Weights of a small mixture-of-experts language model, trained from scratch on English Wikipedia.
Size: 20 layers, width 128.
Experts: 2 picks a token, a softmax router.
Below are experts of layer 13 (counted from 0) of a mixture-of-experts language model. Rows are named router (the router's row for the expert), gate (a neuron's input weights, with its number), up (a neuron's input weights, with its number), down (a neuron's output weights, with its number) and show model dimensions 0-127. Each number is 128 + 24 x the weight over its row's rms, rounded and kept within 0 to 255.
Before each expert's rows: a language model's description of what the expert responds to; "comes before" lists some tokens at least twice as common just after its tokens as in all text. This comes from a sample of Wikipedia text that the model never trained on. Tokens count by the router's weight.

# expert 12
What it handles: Line breaks, list dashes and Greek/Latin name pieces in taxonomic infoboxes and chemical terms, such as Hypoptop-om-atinae, mycophen-ol-ate, Synon-ym-s.
comes before: "- ", "\n", "us ", "a", "ic ", "= "
router [113 130 103 111 131 142 154 131 126 147 121 144 104 116 140 136 144 166 118 147 120 121 117 174 147 111  92 124 151 155 113 165 137 107 106 137 122 140 122  95 146 127 108  93 154 166 135 143 139 121 139 133 185 117 120  94  91 109 170 114 117  85 167 115  80 168  82 125 109 148 118 126 141 153 142 114 137 170  74 173 149 125 145  83 133 118 197  91 139 132 129 136 150 109 125 155 171 100 133  90 147 131  94 109 106 150 116 160  91 135 157 134 111 137 146  92 117 138 128  95 146 130  97 151 130 126 108 142]
gate0 [110  81 102 137 129 126 167  69  87 130 135 120 115 132 122 108 174  50 147 152 141 169  86 109 138 161 111 124 105 119 179 142 121 134 147 123 127 167 156 133 103 133 131  91  82 129 118 154 135 110 120 118 132 127 144  93 146 157 108 123 112 124 131 134 173 115 179 135 126 120 131 123 148 133 136 142 124 152 195 151 125  86 172 138  90  97 108 125 104 123  98 118 147 115 149 130 137 188 124 132 145 119 129 142 131  95 120 135 142 140 138 113 137 138 157 114 113 163 105 109 145 111 120 117 100 147 162 133]
up0 [ 97  95 133 120 151 123 132  88 163 138 139 121 106  79 183 130 134 123 113 113 162 101 116 160 159 115  97 141  76 132 152 134 155 118 131 137 141 203 129 128 111 128  96 119 136 141 140 202 130 107 155 160 134 121 113 117 162 133  78 129 170  92 151 145 127 121 154  86 131 138 135 130 122 146 115 130 144  89 153 136 108 132 123 148 113 143 159 121 111 118  93  95  88 131 114 137 109 139 112 104 129 127 128  81 142 143 108 119 139 148 136 132 106 106 105 156  96 128 122 129 166 140 162 120 152 132  70 160]
down0 [146 164 109  78 167 138 147 124 162 129 141 132 114 147 121 143 123 132  76  61 134 139 147 114  90 141 170 124 141 123 100  93 110  91 115 119 115 112 100 163  97 141  99 120 163 176 170 167 131 145 120 103 131 120 124 118 160 140 157 109 118 133 158 110 167 121 159 112 102 157 123 121 111 129  63 107 150 114 123 155 133 131 159 137 115 134 126 116 112 108 144 142 110 129 125 169 134 177 114 140 134 159  84 150 122 107 140 161 113 123 129  96 142 147 124  97 147 146 120 165 138  89 138 126 138 134 125  70]
gate1 [134 102 148 132 139 120 115 169 128 150 191 100 133 102 121 133 159 134 155 115 156 100 128 146 150 135 126 130 149  96 109 157 160 164 139 137 126 107 118 100 131 136 141 147  50  92 144 101 131  64 176 166 122 117 140 115 136 158  85 112 118 142 142 160 139  87 140 134 132  79 125 106 110 140 101  92 127 118 109 111 122 150 110 120 124 134 145 107 125 180 112 155 103  96 139 113 108 149 115 141 103 129 122 157 139 146  94 109 139 177 107  76 100 151 127 143 114 132 131 115 109 144  85 160 122 127 134 141]
up1 [137 129 120 159 108  76 151 108 104 132  78 171 121 111 152 138 122  86  93 121 110 123 124 124 116 141 111 134 164 137 102 121 178 120 160 170 168 147  73 112 151 114 144 144 130 128 106 149 115 135 101 123 150 157  99 149  91  99 151 105 143 125 141 123 108 120 119 126 107 129 145 120 171 111 113 122 108 144 152 155 123  85  86 107 117 178 152 162 132 121  85 105 172 119 138 110 164 141 131 164 127 128 121 126 140 123 113 109 119 109 149 132 107 132 114 167 102 112 136 128 185 171 183 149 105 107 117 130]
down1 [113 128 141 111 159 105 161 119 156  91  77 178 150 123 142 144 144  96 122 134 127 126 135  77 110 127 134 138 147 152  88 131  94 135 139 153 131 155 125  82 114 136 137  85 101 125 108 114 142 147 116 107 100 121 153 147 103  88 149 129 127 143 147 112 135 164 143  97 154 145 115 100 135 124 106 130 109 146 107 187 178  86 110 135 140 119 100 130 171 152 119 130 114 186  86 164 108  96 161  97 136 184 125 160 149 129 141 126 123 134 113 139 107 138 131 141  89 153  81 113 108 117 120 117 136 130 152 156]
gate2 [116 129 151 125 143 115 147 117 131 108 132 116  97 115 118 103  70 131 149 123  77 182 168 127 121 106 135 139 108  72 148 154 136 138 145 183 123 130 110 126 143 106 134  88 132 139 137 175 128  93 151 142 139 149 149  95 134  98 113 117 129 161 140 181 118 114 142 139 138 104 161 153 111 150  98 138 126 129 118 145  79 125  93 123 122 166 129 147 142 156 124 110  94 135 117 112 132 160 145 142 131  86 134 130 139 131 122 146 121 120 100  78 147 156 106 121 147 154  95  78  79 158 118 101  98 151 179 128]
up2 [ 65 134  90 159 150 164 139  88 137 145 161 157  99 102 107  90 108 108 115 116 114 170 119 130 113 101 102 165 134 109 150 164 137  98 164 166 109 143 116 137 125 102 137 171 134 134 130 138 111 135 104  99 118 105 136 110 113 109 160 136 102 111 145 161 101 120 142 168 159 150 121 118 121 127 150  95 141 134 157 139 148 122 117 146 131  92 114 140 125 146  97 116 109 156 133 131 140 155 155 140 132 159 103 137  73  84  72 149 140 126 103  96  83 107 114 104 121 136 146 108 120 168 124 137 135 187 149 131]
down2 [165 151  93 105 115 188 126 119 113 188 164 107 149 154 106 155 149 117 115 117 120 148 128 143 143 138 108 116 110 110 128  92 124 130 159 106  87 149 109 122 112 130 142 111 169 124 170 110 116 125  82 155 122 180 118 125 113 117 129 112 130 142 112 119 127 101 118 123  92 144 174 172 143 136  70 121 135 143 124 128 150  98 132  98 133 132 141 151 131  98 135 131 136  86 129 116 134 116 120 105 115 125 161 184 154 105 125 106 165 127 109 147 150 112  55 150 130 147 130 127  76  91 136 132  97 107 149 146]
gate3 [ 69 122 157 171  92 143 138 119 120 104 126 166 146  93 151 137 170 121 158 103 155 154 143 120 168 149 130 134 181 143 142  92 153 123 110 147  95 149 121 107 138 162 158 129 154 142 156  78 170 130 118  95 156  95 123 145  86 116 104 118 115 123 112 142 122 163 113  72 133 115 114 129 110 125  92 115 115 153 127 145 145 122 117 116 130 143 115  76 149 123 118 119  99 145 128 144 127 192 146  91 121 155 137  99 138 134  76 100 130 129 132 177 105 141 108 100 132 133 125 144 120 133 127 171 141 125 114 108]
up3 [121 113 130 111 114 174 143 112 157 128 143 144 164  97 150 145 118 116  78 142 152 115 143 107 123 165 147 123 106 196 128 143 128 139  96 106 130 124 125 102 105 105 144 118 130  88 153 119 136 110 127 115 105 152 141 134 153 136 127 141 160 120 152 126 134 120 157  92 122 150 100  93 145 136 179 121 147 111  99 109 124 132  92 114 124 115 121 116 134 104 108 114 137 128 153 130  91 121 123 181  80 120 109 153 135 141 142 160 118 155  90 119 162 100 127 180 148 105 182 135 169  88 130 144  72  71 101 145]
down3 [121 127 133 154 154 112 120  91 115 106 102 132 134 119 128 135 127 147 120 157 125 124 137 153 174 135  97 147 139 119 164 149 139 137 104 177 128 128  77 124 136 118 125 117 127 116 152 121 136 123 157 103 105 113 114 142 155 154 134 150 131 117 112 122 122 134 168  94 165 118 109 146 167 137 131  83 188 112  98 139 107 196  96 135 145 145 148 132 135 107 136 105  95 141 172 135 102 115 123  70 130 133 135 101 143 177  85 133  84 145 112 107 103 114 174  69 126 115 154 152 123 108 141  84  96 127 158 139]
gate4 [125 139 142 127 141 159 113 134 147 133 149 148 155 129 149  92 122 108 177 115 151 156 128 112 102 140 129  79 133 118 149 141 128 119 147 154  77 145 101 132 158 136 130 138 114 144 101 129 150 158 106 137 148 139 153 100 135 114  84  93  77 129 172 112 120  58 123 136 162 121 133 131 131 102 127 148 100 146 151  73 154  91 110 118 148 123 140 149 119 106 138  83 130 123 111 128  96 125 162 110 115 110 113  67  93 119 118 127 129 105 113 136 130 152  82 101 117 141 149 141 127 145 102 139 126 200  82 147]
up4 [ 99 146 128 132  81 125 112 154 124 109 154 154 108 174 130 112 121 132 151 117  82 126 129 109 107 158 152 135 134 127 157 160 113 120 122 157 115 148 177 140 116 135 115 116 145  87 126 101 112 111 177  92 113 128 133 127 134 117 176 130 158 145 175 167 151 140 169  99  87 123 138  84 155 134 139 109 175 129 113 129 134  76 120 127 112 109  88 116 147 151 118 166 156 113 110 123  88 169 126 138 123  96 166 163 145 133 142 131 110 175 137 122 150 103 147 102 150 142 127 125 135 116 126 145 128  62 146 105]
down4 [154 111 102 104 145  89 133 118 121 124 130  92 118 125 120 132 114 161 154 112 111 137 127 162  90 134 159 166  99 135 128 165  88 152 119 133 105 193 121 151 106 136 145 100 124 140 153 122  75 124 117 125  95 139 100 138 186 135  74 150 168 154 147 152 105  85 118 103 122 154 118  80 145 130 145  96 156 122 130 110 142 137 123 190 115 119 104 148 135 117 167 107 124 133 139 131 110 139 126 115 143 150  94 111  97 145 111 120 108 144 118 140 131  97 120 143 150 113  89 124 140  91 184 143 135 172 153 135]

# expert 31
What it handles: Last word or piece of multiword proper names, mostly places and teams, such as Port-land, New York, United States, County, City.
comes before: "(", ", ", "and ", "in ", "City", "was "
router [112 154  99  96 173 177 149 157  93 149 147 155 118 119  98 113  99 140 166 123 116 131 134 164  73 172 149 141 136  87  89 111 105 126 111 102 120 117 143 121 138 110 185 111  83 143 100 128 125 117 143 137 101 133 137 105 120 106 135 125 138 116 140 120 123 152 144 108 176 121 136 110 129 117 131 140  96 104  86 132 111 149 135 126 175 155 124 114 105 161 154  78 123 153  75  96 111 164 139 116 144 122 145 120 127 146 125 170 107 114 121 111 117 135 113 160 178 133 133  89 127  72 127 117 110 118 157 134]
gate0 [108 134 142 128 128 113 131 110 137  59  99 148  81  81 165 126 103  71 102 112 161 119 142 121 124 105  55 152 138 110 118 160 153 157 127 121 140 141 128 128 127  88 124 127 108 123 184 164 112 139  66 121 166 108 145 152 136 122 105 201 117 150 149 122 139 115 142 103 108 135 158 125 140 138 134 127  98 159 135 112 110 146 124 172  88 134 125 122 124 153 128 146 147 122 103 133 126 117 138 121 104 168 147 155 107 155 121 127 167 140 131 112 113 127 127 168 118 141  91 107 131 119 134 154 155 160 131 128]
up0 [150 148 104 136 135 127 138 132  88 109 134 130 137 116 168 111 160 158 136 115 168 140 123 112 125 185 112 155 131 122 159 139 127 127 103 118 109 109 130 145 117 109  85 112 148 137 104 116 117  95 155 130 105 136 140 108 106 133 123  98 140 159 107 138 150 109 171  85 127 123 126 141 116 156 110  77 109 143 126 110 100 162 155 105 117 158 184 131 165 131 129 128 134 143 173  95 107 141 105 102 134 102 148 132 167 115 116 152 164 109  47 106  98 122 159 119 149 133 115  77 158 157 101 135 167 120 123  81]
down0 [120 171  97 169 114 109 140 124 106 100 152 120 160 135 117 110 119 124 131 150 104 162 116 134 111 147 147 129 109 120 171 107 139  88 156 111 149  82 118 118 133 141 117 164 117 132 142 141 137 119 125 138 106 112 181 114 134 152  81 100 135 176 147 134 118 151 150 102 127 130 160 101 136 158 142 116 105 148 106 104 135  58 110 108 100 136 135 154 180 145 147 121 116 132 129 147 152 101  94  95 122  68 120 121 146 133  97 129 152 114 119 159 126  82 123 132 122 124 175 126 142 141  86 191 137 129 149 164]
gate1 [126 140 170 109 145 129 135 157 109 125 127 137 105 138  88 114 145 114 107 121 142 131 110 131 176 142 131 131 124 137 115 130 171 134 154 150 120 132  89 116 126  99 168 154 145 127 140  66 127 157 128 122 128 141 107 166 132 111 135 112 134 142 165  89  99  82  79 121 139 183 145 172 116 119 143 115 150 120 123  73 117 166 128 130 137  98  97 126 142 118  99 140  93  85 103 149 133 171  62 114 115 129  80 128 121 134 122 111  91 156 137 131 130 132 153 102 157 115 127 118 161 139 135 125 122 154 113 193]
up1 [112 120  88 120 126 154 144  88 168 149 104 127 155 140 111 111 154 154 125 147 105 137 135 140 109 128 104 100 114 127 132 107 143 128 152 133  79 126 152 120 123 124  99 151 158 124 158 147 135 118 141 169 110 159 130 132 141  88 118 105 131  80 192 155 114 145 137  90 125 122 104  99 140 167 133 185 169 124 111 138  83 100 131 117 155  71 158 156 119 150 164 143 127 179 131 141 150 148 155 141 159 149 132 116 107 130 131 166 101 110 104  91 142  96 157 119  97 147 116 104 131 100 116 147 162 121 129 155]
down1 [ 74 127 112 138 103 154 146  77 101 137 151 122 126 144 168 157 123 156 138 111 103 150 116 108 169 152 140 151  91 146 122  98 125  93 115 107 153 138 150 103 146 192 133 110 147  86  96 144  88  99 146 106 136 125 115 143 148 120 136 140 148 121 129 155 136 163 117 122 131  98 138 113 108  94 117 116 100 123 148 144 111 112 149  71 156  93 134 130 144 122 151 145 154 134 118 173 135 105 148 125 155 128 153 143 109 122 155 125 119  82 131 101 174 102 107  95 137 166 189 136 118 114  90 119 117 135 170 129]
gate2 [154 119 144 146 126 130 134 111 140 121 127 168  82 108 120 128 138 146 108 128 192 149 108  95 168 142  69 140 140 123 154 139 100 151 107 111  79 113 120 144 108 133 148 135 105 157 109  66 101 151 173 124 139 105 127 154 113 116 178 170 130 161 129 120 103 100 100 130 141 107 129 158 119 119 128 132 109 103 145 104 137  95  93 165 154 164 120 108 114 117 124 149  73  85 124 118 136 113 119 101 150 162 127 124 141 135 125  86  99 115 103 110 119 162 104 136 133 166 130 121 172 127 163 140 127 124  90 124]
up2 [167 145 117 134 136 108 103 103 123 152 114 159 161 101  86 137 151 168 118 118 103  97 164 127 130  83 126 151 113  91 139 125 128 137 113 138 152 117 124 148 104 111 167  83 133 119 165 134 134 159 167 111 140 124 122 184 158 140 171 136 103 152  75 107 113 130 142 119 109 128 137 126  75 111 143 167 100 121 109 168 134  96  95 134 143 105 155 135 119 155 167 154  96 154 123 124 163 160 155 138 106 109 122 136 138 115 169 123  95 146 165 140 120 129  93 131 131 134 109 159 128 103 118  93 179 136 103 110]
down2 [152 151 122 157 133 111  89 142 127 128 147 140 163 132 131 130 118 135 134 117 112 139 113 120 136 132 126  89 119 110 118 162  87 128 130 123 123 166 155 102 160 113 164 131 108  79 142 158 126 121 135 139 155 131  87 101 120  60 103 140 121  98 143 117 146 135 126 144  97 141 102  97 159 132 122 124 153  63 122 122 141 175 126 131 140 151 121 136 182 139  97 193 100 139 123 128 122 122  85 124  80 140 149 191 154 113 137 153 115 129  87 161  85 165 134 109 127  97 114 157 115 157 133 130 122 112 105 142]
gate3 [124 168 133 166 111 147 151 159 149 132 140 160  90 118 145 159 124 136 159 123 148 166  97 135 148  84  70 131 129 110 142  96  95 131 117 148 128 134 132 161 112 128 123 116 110 118 121  91 134 127 154 133 134 136 156 110 141 127  94 151  84 114 126 106 140 113  85 109 139  71 154 118 126 154 117 165 124  99 170  95 105 120 133 147  93 125 154  86 121 126 101 144 109  93 140 110 117  78 139 130 150 133 159 123 153 128 151 132 140 101 163 120 108  94  83 149 118 147 104  92 171 126 160 182 120 143 107 101]
up3 [105 122 161 111 137 152 161 115  94 108 133  83  71 118 111 172 145 118 148 130 136 140 105 129 126 102 102  82 148 108 117 142 104 146 148 142 140 146 131 156 142 114 143 114 133  97 142 127 128  77 108 117 136 167 204 115 120 177 121 126 133  84 146 136 142 125 109 115 129 126 138 124 131 121 130 147 114 119 136 102 106 165 154 135 137 121 107 146 151 123 146 108 116 130 122  79 153 123 118 140 158 128 140 104 105 169 143 149 121 118 203  93  85 112 173 138 127 170  91 119 127 123 116 107 105  73 113 109]
down3 [116 156 148 106 124 169 155 135 148 151 140 129 144 147 165 122 143 177  98 144  81 132 116 153 126  96 135 137 131  72  98 151 116 154 140  64 130 125 129 135 136 115 168 132  62 104 126 152 117 103 104 121 113  92 174 104 110 162  91 149  97 124 130 123 137 116 134  92 116 134 144 123 144 181  98  96 155 172 117 127  96 143 102 151 121 126 131 154 110  98 125 123 135 111 116 115 154 153 156 107 181  93 108 151 113 140 122 158 141 120 137 150 115 109 116 143 132 153  78 141 123 135 148 163 106 147 117 128]
gate4 [107 134 163 119 155 110 111 137 122 112  87 102 142 165 106 147 122 156 143 104 120 130 106 159 125 126 156 117 158  90 126 124 142 104 122 147 144 137 108 122 123 119 100 120  92 149 112 121  71 100 167 142  99 135 173 155 132 156  89 157 140 149 120 126 139 133 122 147 157 135 144 153 102 103 169 113 118 138 121 128  96 135 138 124 128 129 124 140  80 140 113 120 181 113 154  59 141 114 119 136 132  59 154 122 162 140 160  85 143 145 155 145  97 109  58 161 109 141 149 142 127 139 156  92 134 119 112 129]
up4 [132  98 138 136 126 125 121 121 161 147 154 194 145 133 109 150 134  75 127 181 130 117  78 130 156 154  91 109  96 123 110 130 100 131  84 105 126 120 105 128 110 146 140 117 101 146 107 150 110 124 160 139 131  76 141  97 140 147 129 111 123 114 123 153 168 127  99 149 156 108 123 146 121 113 151  60  85 152  89 156 165  93 128 125 135 128 121  83 145 119 116 100 106 149 115 132 157 133 139 140 166 111  76 102 110 119 132 106 107 158 176 136 139 131 167 118 106 139 138 145 133 122 139 151 156 106 135 162]
down4 [160 104 166 135  81  93 131  90  65 132 111 138  82 124 129 139 122 175 139 109 131 108 147 120 194 167 120 135 145 132 160 118 129 127 114 134 120 114 133 151 141 131 147 124 110 130 128 167 132 132 123 156 146 171 114 114 116 119 121 133  89 123 178 109 143 105 103 113  90 152 123 148 108 151 123 123 106 151 123  83 155 143 135 151 146 147  67 118 149 168 127 137 100 110 116 114 140 113 125  74 115 165 118 171 154 100 143  95 129 125 141 131 119 107 137 158 130 143 166 123  95  85 118 136 177 123 104 123]

# expert 8
What it handles: Word endings with a trailing space that complete a word, such as -ing, -s, -ation, plus sports and competition words like United, Cup, League.
comes before: "| ", "(", "and ", "of ", "in ", "|"
router [123  97 106  98 165 134  91 131 123 164 129 117 119 113 107 111 120 124 148 132 142 110 116 158 102 140 169 139 116 122  74 125 124 131  81 150 114 103 180 129 160 131 195 111 116 149 108 110 154 136 110 165 102 141  98 117 155 101 125 123 135 136 107 111 163 125 133 118 202 132  88 145  96 114 112 150 125 103 126 102  99 159 115 137 160 153 127 173 121 158 151 143 119 106 129  69 110 110 130 159 155  94 152 166 124 125 103 138 166 140 132 114 146 129 116 160 156 123 133  85 134 112 119 147 107 135 154  99]
gate27 [129 128 112 178 109  90 145 126 126 104 120 130  94 133 134 150 168 103 162 115 114 121 137 130 177 115 149 139 130 131 125 129 111 147 126 133 122 156 140 105 136 147 122 120 101 111 124  92 142 153 113 108 146 112 138 145 119 121 127  80 161 128 132 113 146  86 101 130  96 152 120  96 166  99 115 163 147 132 135  97 156 153  89 152 139 161 106 170 119  97 145  99 168  87 111 164 130 165  54 142 171 165 175 111 116 126  98 126 123 124 129  52 115 158 145 133 141 133 128 162 131 112 128 122 109 128 131 106]
up27 [116 136  94 134 103 109 146 156 126 116 128 131  65 106 146 100 128 102 128 134  93  96 118 109  89  79  96 118 136 139 148 123 106 113 154 107 116 150 112 114 134 143 135 101 158 172 141 136 188  98 112 142 137 140 133  66 119 161 146 119 121 158 140  99 115 118 129 119 163 182 157 130 127 105 124 172  95 129 117 128  88 117 133 120 116 160 140 133 140 169 103  77 140 112 142 120 143 121 129  99 151 123 144 128 136  95 154 124 133 100 152 118 154 214 158 131 109 159 118 154 138 117 109 131 145 131 131 107]
down27 [127  95 153 141 144  96 105 132 110 115 145 121 161  95  92 131 120  90 138 143  99 146 160 131 159 108 130 132 127 153 148 164  95 119 178 121 136 145 102 142 108 119 140 143 179 100 151  88 130 140 159 150 113 148 165 151 118 176 115 110  94 113 117 133  72 147 132 199 112 128 108 151 143 100 133 135 128 133 105  92 115 121 119 153 111 162 133 106 122 142 112 131 140 124 123 120 119 123  71  89 109 117 165 141 129 206 128 118 115 111 131 147 108 154 134 154 107 109  83 158 114 143 102 163 138 119 136 129]
gate28 [137 137 127 143 138 114 159 180 134 127 113 142 149 144 114 100  83 111 130 146 143 124 133 145 124 143 142 110 143 184 161  64 133  95 154 131  91 145 133 151 159 100 130 152 154 138  87  73 108 116 135 138 120 116 186 148 135 142 190 169  94 108 121 125 111 136 155 143 134 153 134 131 112 117 123  92  96 130 116 123 141 107 165 154 123 157 128 114 138 124  82 101 100 126 110 118 159 167 127 142 109 125 119 103 128  67 134  80  90 115 141 137 142 124 125 143 112 104  95 114 133 118 144 143 111 132 132 183]
up28 [153 111 142 187 121 142 152 108 150 158  97 152 144 133 159  78 122 134 129 140 130  92 108 148 152 134 126  89 157 137 164 129 118 127 126 103  84 136 162 102 153 107 131 107 147 171 118 146 136 103 104 148 131 136 108 134 149 150 143 107 109 124 131 135 130 101 158 115 105  93 159 125 128 153 124 127 139 120 102 164 160 168 160 104 140 124 158 137 164 120 128 166  96 121 130 127 160  42 121 109 101 156 101  93 102 123 117 118 150  94 111  80 132  97 132 109  90  92 177 142 127 124 132 120 106 133 109 145]
down28 [150 116 110 142  96 102 117 103 168 110 139 107 116 141 166 126 120 140 105 107 178 149 161 169 113 115 150 140  92 138 144 101 110 165 168 138 112 125  99 105  90 147 136 155 167 122 148 116 158 158 132 130 128 106 178  94 139 104 108 104 138 127 120 148 118  93 164 140 155 120 121 138 102 108 105 131 128 132 114 115 103 156 192 121  98 162 112 113 148 149 131 124  93 174 108 161 116 175 146 148  99 106 144 104 120 121 146 108  96 153 147 140 106 134 115 155 113  96 124 102 133  91 129  83 132  84 131 161]
gate29 [124 134 157 152 105 128 129 120 131 132 107 169 138 140 130 153 115 138 154 172 111  74 129 123 164 149  97 132 139 111 149 123 135 119 136 119  96 169 134 126 165 135  82 134 125 127 132 133 145 117 136  98 136 130 146 154 134  98 131 139  99 139 101 163  84  90 152 116 140 139 123 148 137 145 136 129 148 138 127  87  62 118 107 149 129 108  92 134  78  73 125 105  78 115 136 130 116 132 144 111 108 121 135 143 121  89 159  42 109 132 124 108 124 134  95 132 122 126 146 116 122  94 152 121 168 183  79 115]
up29 [176 147 170 129 112 102 124 113  98 124  98 123 120 145  73  91  86 103 148 170 108 129 144 141 100 102 104 141  96 136 136 128 110 130 106 125 128  98 166  71 146 122 133 125 103  95 102 133 174 105 121 147 118 129 135  96 139 112 113 174 143 154 101 166 119 157 160 127 145 166 112 133  81 159 150 164 116 115 117 106 130 140  96 120 127 160 136 193 116 121  96 133 120 123 121 110 135 107 156 152 169  96 123 146 150 130 143  88 154 132 160 130 164 130 153 111 141 146 141  97 125 131 154 118 162 148 119 111]
down29 [148 133 157 135 191 129 117 104 135 117 124 108 144 104  70 141 117 149 191 146  74 125 127 150 116 129 162 135 161 125 135 151 113 138 125 135 115 102 190 139  75 125 134 141 112 133 136  99 103 124 112 168 147 175 101 125  92 131  87 107 183  97 122 156 135 113 109 124 105  99 107 121  95 128 123  87 123 124 146 138 121 126 167 148 159 165  99 150 144  94 115 120 119 120 115 138 118 146 116 162 123 148 128 141 115 118 116  99 134 163 116 159 108 111  95 150 106 189 110 107 120 106 113 125 140 133 145 117]
gate30 [130 147 101 166  99 125 129 146 128 114 160  88 161 115 128 160 141 129  99 139  83 146 148  93 124  87 114 137 136 136 134 114 104 156 149 108 142 122 146 155 111 126 134 123  76 149 130 109 113 102 113 118 114 110 115 140 133 156 158 138 132 155 115 103 170 140 103 101 194 115 125 111 133 105 131 108 131 133 158 134 105 108 123 133  84 173 145 117 112 130 125 135 176 108 141 119  77 132 158 120 151  92  93 110 134 107 192 101 164 150 104  78 142 140 115 142 177 134 127 141 110 134 129 182 162 126 104 111]
up30 [117 141 146  91 130 124 161 151  81 117 132 105 131 144 171 111 128 101 148 140 123 103  81 118 140 167 143 171 135 109 129 107 125 139 143 127  88 159 126  95  95 107 110  83 131 149 118  96 147 154 152 127 126 141 103 115 125 153 164 112 117 141 148 112 114 126 117 161 109 134 161 145 152 100 108 180 134 136 128 149 130 114 159 155 134  84 107  80 120 146 127 122 130 115 129 145 140 129 150 145 130 155 143 157 121  99 141 150  88 170  87 176 126 105 153 111  88 155 168  75 133  96 168 141  90 125 120  97]
down30 [ 98 139 104 134 132 128 138 106 114 108 119 108 110  99 140 125 135 143 147 134 101 127  96 100 170 110 131 142 102 122 133 145 106  72 110 158  86 113 135 174 139 160 115 133 144 106 180 186 128 121 123 226 105 143 115 132 136 111 117  98  89 162 130 137 140 126 120 108 109 107  61 130 125 114  93 146 144 126 137 173 109 135 129 123 137  99 149 132 162 118 171 158 132 119 158 124 131 137 156 128 138 121 106 104 101 158 156 104 142  85 143 105 152 117 140 135 157 113 111 153 121 120 118 158 144 159 103 127]
gate31 [136 162 124 143  95 149 123 129 129  71 163 142  98 115 158 111 145  72 117 140 138 202 121 115 123 165 110  81 113 119 134 107 129 105 105 142 114 160 131 172 141 135 125 139  88 103 149 123  80 108 144 128 139 148 113 154 106 131 129 139 151 144 146 153 152 105 130 125 131 121 151 109 128  92 130  93 103  90 181 131 137 109 148 161 133 101 137  92 126 112 156 135 113 179 149  90 136 134 115 126 113 112 178 134 139 150 111 151 130 102 123 122 133  93 120 120 107  99 135 130 157  83 135  94 151 166  89 148]
up31 [159 166 129 126 147 150 152 180 151 119 120 135 141 131 119 137  93 120 142 109 122  87 111 129 132 161 106 112 143 132 120 132 126 149 125 125 150 154 159 111 134 109 138 106 138  94 110 100 115 119 113 129 131 129 118 107 121 102 124 169 171 156  78 113 155 142 150  98 130 126 122 134 133 104 133 141 173 149  94 142 126 134 128 115 108 125 140 118  96 128 105 126 133 143 129 129  41 131 149 106 147 189  98 138 123  99 150 133 113 161 140  90 123  74 128 122 103 117 145 116 160 124 101  72 168 174 193 103]
down31 [101 128 110 104 147 165 152 179 112 129 126 138 127 157 186 113 136 115 114 135 128 108 108 110 129 142 120 123 118 130 128 143 121 165 105 126 124 149 135 115 115  67 165 100  99 109 116 113 146 162 104 126 120 119 127 133 125 126 174 118 136 129 133  52 119 135 114 114 143 106 144 118 141 106 126 156  99 108 160 182 141 130 127 167 121 166 168 123 131 135  97 117  96 116 174  99 134 166 125 170  84  96 170 158 105  96 123 146 125 122 132 157 100 127 140 116 117 157  87 130 141  75 138 146 157  94 119 106]